From a checkpoint of a small mixture-of-experts model trained on Wikipedia.
Size: 8 layers, width 384, vocabulary 32768, 54.7M parameters.
Experts: 16 experts in each of 4 layers, a softmax router.
Training: 619M tokens, 9660 steps.
Below are experts of layer 4 (counted from 0) of a mixture-of-experts language model. Rows are named router (the router's row for the expert), gate (a neuron's input weights, with its number), up (a neuron's input weights, with its number), down (a neuron's output weights, with its number) and show model dimensions 128-255. Each number is 200 + 30 x the weight over its row's rms, rounded and kept within 0 to 999.
Before each expert's rows: a language model's description of what the expert responds to; "gets" lists some tokens that make up at least twice as much of what it gets as of all text. This comes from a sample of Wikipedia text that the model never trained on. Tokens count by the router's weight.

# expert 0
Description: Locative prepositions, place phrases
gets: " in", " the", " of", ",", " at", " from"
router,227,214,178,205,214,180,211,250,251,221,188,161,219,253,174,235,204,178,196,195,185,184,151,209,234,135,214,226,202,195,156,181,204,174,253,252,198,216,196,204,250,212,229,260,255,179,165,167,144,185,242,183,173,208,201,243,223,167,130,156,208,176,197,274,199,210,212,222,172,148,218,196,221,244,236,247,161,235,234,211,224,193,219,222,196,204,139,205,134,235,273,200,157,207,207,199,206,208,274,203,204,176,199,161,207,221,221,165,220,173,227,216,172,191,187,207,218,199,230,196,176,229,250,271,232,162,165,199
gate0,177,185,172,195,222,234,178,173,281,163,196,126,241,166,250,172,203,204,239,227,226,196,209,147,246,142,165,206,241,183,175,287,214,211,203,156,211,203,197,241,191,233,136,228,186,203,197,157,186,224,226,197,216,229,162,193,219,222,242,163,231,187,202,234,166,178,238,169,131,152,112,215,223,218,211,215,207,175,193,207,184,184,217,282,195,154,177,236,188,182,167,229,180,205,181,213,159,162,206,229,206,170,208,237,195,215,170,225,214,210,164,172,265,191,184,191,181,169,195,208,195,204,257,213,174,189,188,181
up0,197,217,178,225,224,234,201,187,212,242,170,185,246,207,169,247,206,193,185,217,241,178,195,231,180,252,225,258,169,193,249,181,196,194,178,163,202,175,201,197,194,177,217,243,149,175,223,147,203,186,238,226,202,160,170,260,175,176,199,214,200,223,216,189,173,213,120,264,192,191,259,232,240,182,203,216,188,213,189,135,214,158,202,214,195,191,176,199,194,199,216,190,245,180,189,224,154,147,170,173,184,160,133,162,209,250,180,222,262,153,197,182,187,153,219,188,206,215,181,182,181,213,197,168,182,188,179,224
down0,228,196,195,190,265,168,167,212,204,178,208,207,140,173,209,224,255,185,201,223,147,168,189,262,215,244,220,188,245,192,232,159,150,200,220,207,229,246,230,156,223,183,182,149,217,207,172,292,180,225,218,157,136,207,217,194,219,218,222,182,198,228,189,210,178,205,197,207,164,225,278,162,218,151,182,170,226,188,214,253,234,172,229,168,203,245,184,189,204,212,195,211,188,229,173,211,186,194,227,209,216,244,248,224,175,175,249,251,148,210,185,241,263,193,155,234,204,205,209,222,192,179,198,161,208,224,220,192
gate1,199,170,211,131,178,178,150,187,172,172,203,148,209,159,213,202,203,208,213,163,186,261,218,203,206,217,227,130,244,187,203,178,192,247,214,224,246,227,184,187,277,227,202,216,231,204,206,194,206,176,176,234,254,197,245,183,238,251,221,127,142,198,228,212,177,203,177,233,197,234,234,256,140,191,275,224,247,203,209,203,220,166,233,248,229,179,175,245,221,179,188,248,184,190,211,215,142,198,205,202,189,228,178,168,180,238,185,231,178,207,224,270,205,153,221,202,188,186,203,207,190,167,213,159,257,252,172,188
up1,194,170,174,201,220,225,172,217,238,190,240,207,194,183,204,240,193,222,171,159,222,166,148,217,215,166,205,229,195,215,202,222,190,158,168,210,114,142,238,230,187,240,223,231,260,237,261,177,200,150,233,226,163,169,260,182,203,247,215,220,207,187,239,191,183,157,209,189,169,171,185,239,198,214,218,196,203,192,218,238,169,206,226,234,194,206,187,200,171,209,243,201,228,261,132,213,209,234,224,190,240,214,162,186,251,220,199,133,183,228,187,205,192,171,230,214,148,180,180,178,219,190,226,195,187,176,201,181
down1,256,197,206,252,174,127,180,167,206,191,184,227,210,158,161,196,149,155,192,158,176,194,173,210,189,213,182,176,134,180,157,203,292,180,166,223,220,176,173,201,137,167,191,240,205,189,202,240,241,192,152,170,258,248,155,203,216,183,223,265,184,222,176,202,231,196,240,232,228,189,188,213,180,278,199,156,233,186,166,157,244,186,209,165,241,222,213,158,167,167,167,199,201,130,176,175,235,183,227,195,173,131,231,208,230,217,232,158,160,186,235,131,148,175,239,183,211,169,179,260,175,217,220,190,226,196,209,205
gate2,209,169,202,199,180,222,217,207,204,130,172,174,227,226,169,169,219,169,229,246,227,216,243,182,248,205,186,213,230,167,205,189,125,190,235,222,181,208,184,148,230,234,229,212,181,192,149,163,210,164,194,269,243,220,187,139,184,217,255,215,226,198,198,246,160,192,207,277,181,154,205,183,207,197,173,194,204,185,198,193,135,196,181,156,214,246,204,152,183,197,150,202,219,267,152,211,216,219,233,188,201,245,185,185,210,203,184,234,211,258,193,96,151,188,145,213,188,169,192,190,194,196,194,205,242,199,206,219
up2,188,161,176,204,219,196,189,123,184,204,216,186,155,209,142,168,201,185,202,169,188,175,203,251,227,167,174,248,229,232,233,192,188,218,198,145,196,244,202,182,223,259,261,255,201,184,201,209,182,191,175,285,172,155,174,232,184,184,192,147,202,181,184,239,156,189,167,188,130,170,181,237,156,221,157,167,220,173,174,216,205,217,201,178,226,205,145,210,201,234,212,126,177,304,164,217,215,189,211,203,197,238,224,193,198,170,204,193,202,238,241,159,223,211,171,185,218,143,169,234,188,178,248,210,171,229,209,258
down2,194,173,211,250,199,219,216,198,168,203,248,178,205,193,170,244,252,179,165,194,172,204,167,272,211,180,167,233,204,206,209,130,248,199,223,185,230,160,202,201,230,165,161,216,230,145,248,205,188,192,193,239,196,155,222,165,197,222,196,161,262,161,187,197,238,174,189,148,199,237,192,181,177,223,190,198,218,143,185,233,201,227,280,228,219,196,185,211,132,245,205,178,200,231,171,202,191,212,225,228,222,196,247,216,200,212,212,181,210,229,225,216,212,210,141,141,210,229,244,212,192,223,260,205,194,165,194,144
gate3,244,137,220,206,225,201,210,178,182,202,214,220,235,210,171,196,182,164,199,185,195,216,246,246,196,231,166,226,216,175,217,279,217,204,180,201,174,193,234,231,222,178,184,203,159,126,201,139,170,210,207,144,225,206,190,155,243,234,214,245,177,204,172,253,191,188,131,159,287,234,192,230,236,149,221,195,226,175,180,217,169,225,201,166,182,201,208,210,193,202,216,202,174,196,142,186,189,206,137,229,208,228,167,234,237,215,168,181,207,220,213,208,142,225,205,186,242,231,175,182,220,164,199,221,204,239,251,259
up3,252,166,218,184,158,223,248,231,208,183,146,198,202,215,271,210,191,169,203,194,163,161,184,198,184,238,219,153,162,163,197,142,241,249,201,193,248,198,210,199,222,196,246,218,193,184,154,158,223,247,184,176,228,183,177,170,207,166,172,198,146,167,226,217,229,209,214,245,151,196,222,196,201,213,217,160,170,247,250,174,275,208,181,193,203,285,215,196,172,176,181,220,139,206,242,177,200,154,196,250,220,187,190,178,216,212,215,190,200,192,176,281,203,151,192,257,154,200,161,161,226,197,214,145,160,108,171,178
down3,208,215,206,226,205,204,181,169,212,214,205,196,166,211,205,141,192,237,216,276,184,218,189,174,215,199,211,185,194,206,205,185,222,208,164,195,201,201,207,209,157,184,174,222,204,218,188,232,235,191,161,157,193,229,187,169,209,201,157,232,236,180,145,199,194,201,239,203,222,168,223,193,232,216,163,216,240,188,190,201,201,150,184,272,209,149,259,265,163,215,203,249,179,127,244,208,216,215,145,156,227,244,231,181,196,196,191,225,158,181,183,180,217,170,181,204,251,146,224,156,169,202,184,187,175,180,230,224
gate4,198,207,197,265,175,238,204,171,262,166,186,194,164,178,210,183,186,165,231,193,191,168,204,217,217,287,225,255,188,217,196,210,224,188,165,198,203,214,244,136,232,152,170,190,167,236,191,151,193,174,175,202,216,166,167,186,175,268,219,182,214,169,197,182,214,190,197,239,193,230,199,238,181,217,184,169,203,178,239,151,187,198,189,203,226,199,187,225,195,205,201,198,123,233,195,202,172,201,218,136,175,221,148,167,206,204,216,175,213,218,198,222,200,225,157,193,247,205,181,228,180,197,161,200,193,199,172,224
up4,210,193,209,135,194,188,146,193,214,234,191,195,138,207,204,162,136,154,168,154,198,179,211,277,211,161,240,209,271,118,180,246,215,198,184,176,190,171,186,230,211,210,255,223,183,158,180,165,211,193,110,205,197,143,188,194,156,191,216,159,202,223,170,152,187,202,231,186,217,196,173,219,179,243,189,152,212,194,235,247,199,184,212,232,221,227,202,192,234,252,182,227,202,176,137,216,181,250,164,251,180,197,226,178,197,195,245,220,187,226,176,205,186,176,221,203,206,270,185,216,205,226,224,204,223,208,165,170
down4,177,165,184,219,198,244,191,157,235,190,209,160,191,198,209,210,231,185,175,199,223,227,216,157,197,204,155,214,219,185,209,158,207,176,165,183,213,205,225,169,188,197,199,157,125,236,175,232,214,172,184,209,182,194,204,207,134,204,201,141,229,223,204,180,238,185,248,184,203,176,196,227,203,218,233,235,179,191,236,204,255,168,219,252,181,189,161,191,175,292,218,223,148,245,246,164,204,217,200,233,241,229,138,204,199,168,186,180,180,218,181,163,241,175,156,226,266,238,254,209,223,221,195,205,137,186,195,208
gate5,220,223,222,166,211,195,174,229,194,205,216,222,164,182,178,142,248,264,235,205,195,244,249,198,180,163,246,261,216,182,208,217,195,180,188,226,228,173,264,186,203,190,209,186,186,236,145,217,216,205,130,128,202,195,204,142,230,233,222,157,200,242,231,212,182,226,179,211,176,210,238,213,200,194,168,173,207,220,207,250,194,207,237,220,227,202,183,228,198,152,129,171,164,198,220,171,142,155,206,241,151,156,142,220,215,165,198,187,230,192,166,254,247,222,195,198,147,223,212,143,214,210,208,182,171,227,175,217
up5,188,179,191,191,230,125,190,256,169,192,197,207,241,196,232,272,194,217,229,219,207,234,178,240,236,213,203,158,175,229,134,229,219,211,210,161,237,218,238,208,180,216,222,199,188,197,222,171,191,186,237,195,177,189,226,163,256,141,219,212,215,229,265,212,236,199,205,235,177,165,177,180,202,251,165,246,162,227,181,202,241,246,261,176,176,227,185,204,181,178,225,197,202,166,195,196,234,188,198,190,184,200,170,207,191,152,186,243,197,132,207,174,214,228,262,157,191,154,235,223,192,225,234,186,244,219,156,144
down5,155,189,179,239,175,220,210,226,200,191,192,173,219,225,170,200,166,222,229,191,205,180,196,185,217,167,175,178,171,207,215,208,220,301,146,240,226,253,185,203,218,226,168,226,194,186,185,157,246,205,126,173,180,216,155,183,149,221,184,182,205,185,198,212,146,159,221,230,231,216,180,204,241,236,251,170,203,255,202,168,187,190,160,215,150,147,193,241,213,246,185,179,189,225,265,193,177,184,151,156,177,179,154,182,253,193,183,210,197,181,215,199,194,180,194,260,210,245,199,167,177,219,217,189,207,174,283,199
gate6,211,225,166,189,147,182,221,150,194,185,197,196,182,205,157,204,260,223,200,201,192,193,273,230,212,228,180,216,170,276,218,175,228,190,215,253,146,203,168,218,203,250,217,209,232,164,199,209,166,178,248,175,236,172,243,196,216,194,266,157,261,168,155,183,174,250,219,220,185,235,239,229,215,175,177,251,228,188,259,210,220,206,176,192,251,153,248,214,225,175,195,188,208,231,209,216,230,179,186,225,197,244,178,190,171,215,270,218,197,236,207,224,184,235,246,174,203,173,193,202,177,204,227,227,203,205,218,183
up6,223,256,172,188,224,227,149,201,170,135,173,233,214,193,151,186,227,193,242,149,195,197,263,221,244,238,200,179,186,215,184,152,207,191,187,182,174,200,207,149,145,165,227,220,237,157,193,207,194,208,224,178,192,197,167,185,181,219,185,154,182,159,192,145,239,216,218,210,189,224,212,209,173,180,179,188,277,175,141,227,181,171,185,213,232,167,181,170,162,206,175,221,164,207,158,172,228,154,164,187,237,213,189,195,175,205,183,194,185,238,188,207,163,204,200,196,209,191,166,214,191,221,193,178,210,222,224,218
down6,197,225,245,172,200,176,217,195,180,221,199,227,191,185,206,180,205,195,195,226,196,227,145,232,213,207,177,252,184,178,203,180,196,183,175,193,193,220,243,240,185,171,194,209,251,211,127,243,195,188,229,148,200,192,212,191,188,216,236,139,259,161,171,236,259,195,241,145,185,178,212,165,157,150,193,190,244,153,241,213,164,137,183,202,158,221,152,173,215,207,175,181,213,209,174,206,138,176,173,195,263,212,192,225,201,246,222,216,200,192,121,234,218,221,234,199,178,177,192,171,155,159,169,185,189,232,188,216
gate7,177,208,227,179,156,212,211,152,263,252,227,245,157,171,242,206,167,141,184,217,231,210,211,186,177,182,216,216,186,241,209,237,209,169,223,260,188,205,168,216,156,261,165,183,209,237,194,263,239,180,183,174,234,211,226,241,160,158,170,202,201,196,183,214,226,215,224,193,292,200,216,171,228,181,188,230,214,192,232,181,156,226,170,247,202,206,218,249,156,197,136,216,213,218,206,200,232,188,252,222,214,173,235,205,212,240,217,186,185,200,230,234,222,257,205,234,180,245,237,219,173,212,232,158,184,162,210,208
up7,141,207,167,219,171,138,232,252,208,224,152,219,136,195,226,166,183,176,158,230,220,217,155,165,146,211,192,178,208,182,181,239,160,231,183,187,201,201,193,181,193,224,206,232,235,160,209,212,232,228,217,186,223,193,222,200,217,161,209,154,151,238,231,201,206,254,184,192,158,182,179,243,153,241,197,245,231,206,206,191,188,189,149,192,179,191,216,234,174,184,150,206,219,215,168,182,178,194,181,247,160,199,223,236,202,173,128,248,170,170,188,119,194,228,219,230,179,222,187,215,155,205,275,200,207,198,235,226
down7,174,233,196,218,222,169,158,180,184,189,225,181,214,197,183,220,196,162,177,209,134,244,194,160,213,206,235,232,132,218,208,175,251,144,185,232,195,206,219,235,236,154,201,201,211,184,212,160,201,222,193,242,230,241,173,175,150,228,189,172,242,157,188,169,219,210,206,104,182,177,172,196,183,234,198,189,192,206,217,183,187,246,188,153,217,148,213,143,184,253,194,243,196,214,186,187,196,235,264,181,209,190,147,238,188,227,184,215,160,245,203,185,208,186,238,190,216,189,203,142,204,257,218,193,180,197,255,163
gate8,151,216,146,191,200,201,138,233,180,177,243,234,211,170,190,165,193,222,216,185,189,176,127,184,169,188,216,167,232,179,299,213,204,210,230,274,215,196,205,231,146,151,231,224,169,232,173,202,181,222,175,163,198,184,182,187,222,181,172,195,206,158,181,189,175,171,204,154,167,209,191,165,205,241,194,230,211,199,209,195,206,203,188,219,189,228,179,150,181,273,175,201,170,179,166,195,204,189,224,160,204,193,217,143,236,188,217,219,156,229,223,237,212,206,175,171,260,197,193,208,245,227,229,213,191,173,158,194
up8,193,223,203,155,196,238,165,170,181,233,197,172,218,185,198,212,174,161,221,177,224,201,198,171,169,185,243,220,207,188,222,204,198,179,188,204,181,174,204,188,211,216,207,214,176,203,237,232,196,195,184,168,220,219,193,226,167,258,203,207,218,193,251,201,218,159,229,220,179,213,214,216,198,169,203,244,150,203,240,202,193,207,177,239,201,199,178,225,266,157,209,192,219,142,220,244,160,204,151,240,141,101,211,185,152,170,194,157,226,267,195,206,166,227,229,165,213,108,216,193,181,217,159,213,207,202,193,181
down8,209,249,229,203,232,187,240,166,184,203,242,213,205,176,201,169,209,176,236,182,214,236,210,199,231,222,188,154,273,236,213,171,205,199,161,281,233,198,215,191,197,249,220,211,148,154,180,156,231,204,188,176,143,218,212,172,234,207,180,212,143,278,160,157,167,216,225,219,196,232,130,172,189,214,129,140,232,221,198,198,212,199,208,204,189,182,177,182,169,243,192,191,205,166,133,222,255,212,218,153,187,263,182,201,229,190,194,224,192,204,204,202,178,158,155,189,185,190,225,202,203,183,198,257,194,218,206,172
gate9,164,170,253,193,222,188,215,201,232,186,149,199,190,168,220,192,184,206,190,158,184,206,218,202,212,173,190,183,241,200,170,213,221,215,207,192,231,222,200,187,172,156,215,198,206,193,205,212,197,209,168,206,220,255,146,208,139,161,193,245,160,212,170,198,152,220,178,214,190,185,188,225,201,238,189,227,177,178,245,219,178,166,219,190,280,236,220,211,183,228,225,187,183,166,195,153,216,179,192,222,204,217,228,215,203,229,181,150,180,191,193,207,162,146,209,139,133,215,209,172,204,203,160,141,222,256,212,204
up9,188,192,254,238,231,204,160,234,217,151,240,217,213,201,222,171,201,203,200,208,165,218,220,221,229,170,197,202,302,199,251,227,204,209,226,169,195,215,229,239,236,202,221,179,198,212,185,185,238,219,162,185,230,203,207,243,191,189,232,226,221,239,187,208,202,225,220,222,201,215,183,162,167,147,189,152,115,239,217,206,155,228,179,237,183,197,182,143,158,112,163,227,253,225,181,221,200,175,195,192,249,196,191,202,236,208,220,196,197,219,199,220,135,194,244,229,170,223,148,179,175,229,239,170,190,229,204,212
down9,219,198,195,166,211,237,192,248,245,280,198,161,216,181,195,175,194,184,210,212,186,155,213,236,202,198,192,150,211,195,193,186,226,203,171,205,225,187,200,181,182,151,160,191,217,245,208,154,209,227,193,218,193,196,150,152,182,222,191,183,196,168,253,190,183,176,162,193,162,204,219,206,186,232,211,194,165,203,165,206,222,204,170,231,266,206,188,230,180,268,259,216,207,165,160,181,226,192,239,215,184,207,206,238,243,196,214,223,238,198,208,191,182,227,219,256,221,233,206,244,249,241,193,218,217,233,226,150
gate10,216,205,155,228,217,158,230,202,134,208,201,246,133,159,217,226,178,205,140,240,155,221,210,160,164,193,167,234,281,212,200,163,203,165,148,184,181,245,150,227,205,201,181,159,224,213,221,206,180,222,170,199,234,225,207,202,214,207,194,161,206,227,227,173,182,152,194,195,227,135,229,196,175,168,227,218,194,205,195,134,187,174,199,170,145,192,172,202,231,179,236,167,220,174,236,191,146,209,220,218,220,227,203,197,200,177,174,207,195,243,185,215,194,217,188,186,186,190,223,209,189,169,208,180,199,258,189,245
up10,135,191,178,202,214,219,199,180,217,153,199,194,228,162,227,219,171,237,217,188,211,232,215,165,176,204,222,182,206,216,251,183,167,220,201,193,110,186,197,219,184,226,140,134,245,161,186,192,162,169,208,202,143,210,232,131,189,189,174,197,254,129,162,226,233,189,182,177,193,104,173,235,213,182,165,163,273,210,231,224,194,185,160,168,199,185,235,198,198,233,164,128,184,216,175,215,195,196,149,203,163,238,216,175,231,201,168,187,190,235,192,207,199,235,248,233,238,189,248,229,212,194,196,219,206,243,186,205
down10,150,227,170,209,200,220,218,221,165,169,178,229,204,217,206,214,187,228,181,183,156,194,225,181,211,234,190,197,222,160,176,206,218,200,163,160,223,266,180,259,172,213,207,198,182,192,201,215,236,196,206,171,148,268,193,260,173,244,189,158,177,186,141,146,152,185,173,204,168,149,145,158,146,176,191,200,204,220,186,201,220,191,218,230,242,184,189,218,193,226,230,196,235,185,185,246,233,186,191,235,220,177,236,160,220,210,220,196,223,232,214,256,200,251,189,195,148,211,243,216,216,211,186,135,172,215,186,210
gate11,222,178,224,157,207,184,207,215,233,114,250,255,177,174,194,242,229,178,173,209,247,241,193,198,220,255,177,158,151,211,235,188,224,192,211,206,155,238,165,198,212,150,188,204,212,205,178,240,254,229,216,236,207,176,187,192,188,191,198,232,244,194,161,209,202,209,103,231,234,123,213,223,174,227,231,169,224,155,204,175,201,177,218,236,127,206,158,215,163,239,233,218,184,189,196,193,213,198,148,154,192,230,217,126,223,193,215,218,188,220,242,200,188,174,189,220,166,204,258,207,210,156,206,217,219,220,195,191
up11,230,179,179,217,228,262,215,198,195,254,213,168,196,158,184,194,216,225,183,203,202,172,218,198,190,207,245,197,203,178,229,168,209,232,169,217,147,275,171,198,186,174,160,249,220,170,188,195,183,194,215,191,129,220,172,183,180,256,208,227,216,175,191,249,240,211,203,218,150,202,210,203,212,190,177,154,203,232,176,187,231,220,183,190,177,170,219,196,162,187,189,182,161,200,233,222,199,226,205,226,156,161,210,190,161,211,202,149,255,201,176,163,164,194,156,147,193,186,229,188,161,130,230,185,234,211,207,214
down11,238,180,200,209,136,188,231,222,248,173,178,206,175,188,241,205,202,182,231,184,184,205,182,241,218,236,215,216,218,210,138,186,181,216,286,205,222,179,166,178,248,164,166,236,194,178,176,113,271,176,172,204,211,216,178,218,226,243,245,217,246,191,139,206,167,208,212,213,194,170,195,222,184,197,144,134,223,235,181,201,167,189,161,213,205,173,216,221,209,227,228,257,206,174,198,191,180,234,240,182,192,144,178,174,233,242,242,183,211,187,159,283,222,157,170,171,165,168,125,227,193,245,214,235,122,180,174,223
gate12,228,166,190,203,186,216,189,183,262,239,172,236,176,205,209,221,207,214,223,216,202,188,205,134,230,224,165,174,207,155,206,203,207,224,170,225,174,180,196,260,224,191,174,177,169,179,257,121,175,228,230,199,169,175,244,208,234,228,196,205,230,259,204,255,141,180,154,225,207,190,187,117,183,168,184,222,178,170,201,202,261,169,229,217,237,207,169,225,153,208,196,148,199,194,206,241,243,264,237,199,212,164,223,278,228,214,178,185,255,174,180,209,201,221,197,208,144,177,213,194,179,246,212,253,195,224,204,161
up12,161,166,212,174,235,215,200,244,208,219,194,127,194,252,198,163,194,257,195,153,268,170,209,219,167,254,184,211,174,187,157,186,213,206,175,201,235,198,168,189,175,220,198,138,222,257,176,225,216,239,229,172,227,216,188,154,172,255,174,189,206,187,188,154,235,227,186,168,210,177,235,213,197,204,163,163,246,227,192,206,213,177,151,160,207,178,142,241,153,171,204,216,154,179,215,194,188,188,203,186,251,207,199,172,183,154,175,204,138,192,209,255,219,164,236,183,200,226,207,260,203,178,155,189,176,207,192,223
down12,220,210,195,242,231,183,197,189,140,195,207,198,208,193,133,186,144,184,163,227,260,166,140,190,183,164,182,234,239,227,194,234,213,198,189,214,169,250,205,187,235,246,176,224,197,246,223,219,157,182,200,148,218,198,201,266,205,166,230,201,224,166,224,181,214,234,163,231,275,265,183,202,227,194,180,195,220,183,175,246,221,189,132,204,114,208,231,211,223,178,191,230,163,202,186,247,173,196,143,248,198,205,209,173,246,206,181,232,175,245,235,198,211,217,200,243,210,186,225,222,227,183,194,195,172,191,210,179
gate13,212,216,225,212,191,200,188,214,204,193,170,193,125,153,200,211,193,161,204,190,236,213,203,185,153,184,183,219,221,244,197,231,160,218,268,251,186,167,179,174,184,186,233,229,171,148,240,178,186,210,203,232,201,171,239,214,190,155,192,221,203,232,255,178,200,164,245,227,180,181,161,187,215,239,264,232,212,159,217,186,177,107,218,182,177,217,157,197,197,177,189,193,177,141,184,192,215,219,212,181,255,216,206,221,267,236,234,216,211,205,157,208,217,244,244,214,181,224,163,212,203,169,169,261,225,237,250,250
up13,220,226,172,232,231,232,204,154,225,188,247,182,196,249,177,209,181,245,169,205,195,205,274,155,192,211,198,203,191,210,222,160,193,174,175,188,188,195,166,178,205,175,173,213,217,181,184,196,188,165,176,222,160,197,195,214,208,241,202,201,252,181,219,203,194,235,212,202,207,230,212,187,206,255,135,158,140,183,260,212,207,178,215,193,192,200,232,209,237,212,225,246,189,197,137,241,126,249,236,197,203,162,181,178,98,165,207,170,148,187,196,224,279,180,234,222,187,173,175,199,159,175,239,156,236,135,216,177
down13,218,149,147,218,209,229,214,177,233,164,215,204,191,168,235,190,256,179,236,218,214,169,263,207,236,234,177,201,170,182,209,228,232,206,192,204,184,203,178,238,145,194,235,184,197,163,164,212,152,192,168,189,262,227,193,222,163,182,222,205,146,197,256,202,172,245,168,224,183,178,192,198,234,136,206,172,254,224,212,179,197,274,210,255,225,172,203,196,192,180,157,196,244,234,236,163,236,197,210,225,202,253,195,202,288,175,188,209,212,208,188,260,253,166,267,207,186,204,230,211,223,199,228,173,113,196,151,193
gate14,194,203,219,226,247,275,174,206,244,203,190,147,167,178,233,198,211,202,163,170,201,193,198,187,197,188,222,153,188,183,213,212,200,219,177,147,172,229,208,195,208,145,222,209,169,209,225,112,207,210,171,250,225,207,184,214,183,139,241,217,130,185,227,220,114,201,226,180,237,231,243,207,160,216,230,206,188,190,217,177,205,186,199,208,192,169,219,224,206,167,235,193,194,189,142,185,188,209,152,258,195,203,191,179,171,206,216,221,162,180,208,189,265,201,198,197,217,206,200,171,232,138,188,173,211,229,192,242
up14,220,164,228,184,185,188,160,197,183,205,181,191,235,194,237,201,224,195,259,215,193,204,195,256,175,188,152,231,213,178,183,190,228,185,207,207,149,256,149,160,229,193,181,168,188,208,184,204,283,148,248,168,189,205,160,262,169,200,214,245,240,171,202,167,200,164,198,198,253,194,210,186,178,231,138,212,164,208,191,175,239,227,184,219,226,219,211,194,234,185,181,180,221,162,218,195,167,173,188,258,181,181,207,187,197,261,185,210,209,251,255,201,221,253,212,189,210,192,146,157,199,198,193,205,213,190,193,173
down14,210,210,214,210,157,221,196,150,189,212,170,158,194,224,179,150,189,228,158,134,184,198,236,237,168,204,253,233,219,180,133,211,191,181,236,234,226,176,182,164,154,230,221,273,227,222,257,174,223,185,213,210,204,221,217,193,176,211,214,217,207,257,200,209,219,206,201,209,133,193,144,198,198,261,199,218,244,205,260,184,170,186,227,202,163,218,178,245,166,211,168,194,188,168,149,215,206,234,239,182,246,171,203,216,185,183,260,200,201,192,172,204,231,205,238,230,218,234,163,208,138,224,161,175,178,218,160,189
gate15,185,208,180,156,168,178,211,128,204,181,186,213,248,202,218,180,278,245,190,201,218,183,188,229,193,209,247,192,195,191,166,183,225,177,251,147,196,163,199,196,202,201,194,196,233,143,188,212,235,161,231,240,194,184,217,211,203,148,191,222,222,252,213,168,231,186,200,199,200,239,185,199,120,206,235,138,281,228,164,216,191,263,164,251,189,149,171,187,146,179,215,249,194,172,179,196,170,219,167,233,161,200,244,216,190,271,184,232,186,218,197,231,153,157,234,197,217,170,202,146,223,200,256,209,190,206,161,204
up15,243,173,186,178,229,239,162,158,212,233,133,162,187,183,220,229,223,199,208,232,207,159,232,208,177,233,178,153,192,172,206,134,219,240,224,179,221,177,213,228,201,222,201,206,220,153,227,216,160,197,199,230,205,203,198,169,201,153,241,189,250,207,219,195,213,260,135,210,187,271,237,197,178,209,151,192,231,154,224,198,196,225,195,187,207,203,191,163,211,211,204,273,205,210,214,206,179,196,159,223,185,195,124,166,253,216,132,264,159,203,176,205,197,214,268,209,161,188,228,180,217,239,151,192,230,192,175,191
down15,163,236,192,228,213,237,219,158,201,215,133,199,174,209,231,184,221,219,153,137,187,167,178,220,178,164,193,241,191,185,193,281,123,199,189,211,165,212,206,158,205,183,182,167,198,201,236,179,274,213,230,227,272,198,185,197,182,268,165,149,246,138,224,259,203,218,178,163,198,184,200,196,195,177,217,242,198,212,214,215,231,170,190,195,200,194,255,203,147,233,219,221,183,213,184,215,164,229,213,183,208,190,261,213,152,135,174,211,179,196,207,230,238,163,168,216,209,177,202,193,213,209,203,232,161,170,191,159
gate16,239,190,185,213,207,185,159,209,142,176,213,184,255,192,177,175,226,185,148,182,234,153,154,193,222,198,185,188,200,206,164,184,269,171,210,229,177,253,225,171,184,219,240,222,274,182,177,176,191,217,217,214,218,229,144,204,206,202,159,205,182,235,202,187,187,263,262,265,206,202,253,176,181,167,195,186,202,215,213,200,212,186,146,182,209,197,202,170,241,229,204,197,240,174,214,203,178,196,261,174,227,241,151,194,207,221,213,209,165,197,206,204,213,224,195,194,283,214,221,176,204,174,211,236,208,206,175,178
up16,163,162,169,210,227,166,258,201,166,179,212,225,204,201,208,193,154,175,214,212,176,220,213,211,169,250,197,176,230,180,216,192,157,218,219,223,229,177,234,211,237,205,157,212,219,237,160,219,204,243,197,160,249,187,183,151,208,189,218,195,236,157,204,168,252,183,149,194,227,239,148,173,266,177,203,183,223,223,215,160,246,190,136,232,318,229,212,212,241,175,180,166,246,268,197,146,176,223,145,190,185,183,231,168,244,161,234,203,238,192,199,216,177,211,196,228,166,226,164,181,188,250,174,173,219,207,213,231
down16,213,232,193,197,181,155,185,197,211,199,214,187,190,137,193,221,142,199,166,178,225,181,191,245,208,136,202,209,171,209,190,184,206,185,113,124,185,247,206,213,174,135,176,219,210,227,232,203,210,214,210,197,165,215,247,187,187,217,233,180,211,150,158,198,190,212,216,181,224,199,189,163,183,224,166,210,178,137,179,241,192,172,216,200,226,218,219,222,175,177,141,207,239,175,227,196,158,199,175,211,192,120,174,216,203,213,189,240,211,240,163,229,187,200,195,164,164,196,193,219,223,217,166,183,221,143,240,226
gate17,173,171,216,236,183,230,179,200,221,216,224,174,193,211,185,223,197,211,214,210,203,171,179,207,179,266,183,172,232,191,184,204,232,163,165,197,219,209,182,176,215,166,208,233,193,170,228,148,203,179,188,174,232,267,228,197,213,125,200,192,206,277,211,226,206,188,205,182,170,196,213,257,257,220,207,234,187,172,189,214,172,167,261,201,181,232,128,212,182,191,188,174,201,188,179,198,179,150,200,193,254,181,252,220,198,192,222,197,172,195,178,242,189,216,228,197,206,234,202,186,169,173,219,273,207,246,199,202
up17,153,252,193,226,182,195,199,253,208,131,187,208,238,144,234,218,196,192,187,195,177,165,199,189,183,196,189,186,236,212,204,225,155,203,184,141,218,256,232,202,188,162,159,226,232,224,199,219,239,185,231,231,250,210,249,191,124,171,128,188,181,189,166,226,271,183,158,237,179,190,175,197,157,220,164,217,166,181,202,168,211,161,235,177,207,202,244,211,225,243,167,263,239,233,178,205,178,175,241,201,228,176,307,244,188,168,197,233,159,212,179,172,147,172,192,232,183,189,228,170,204,246,209,207,169,247,163,183
down17,209,237,215,229,154,215,200,213,189,228,259,210,155,259,178,206,164,211,202,209,176,172,199,204,168,174,268,238,225,232,193,206,206,156,175,221,240,230,201,191,180,210,223,204,206,193,143,234,190,230,218,181,251,203,167,240,194,181,178,158,161,263,247,161,183,181,257,161,220,269,246,179,250,209,161,211,232,198,161,163,214,259,189,213,177,189,114,215,218,136,201,202,178,185,221,206,191,204,209,181,178,237,206,218,208,177,200,185,222,220,239,138,215,185,204,221,173,203,205,196,170,206,186,202,211,187,179,231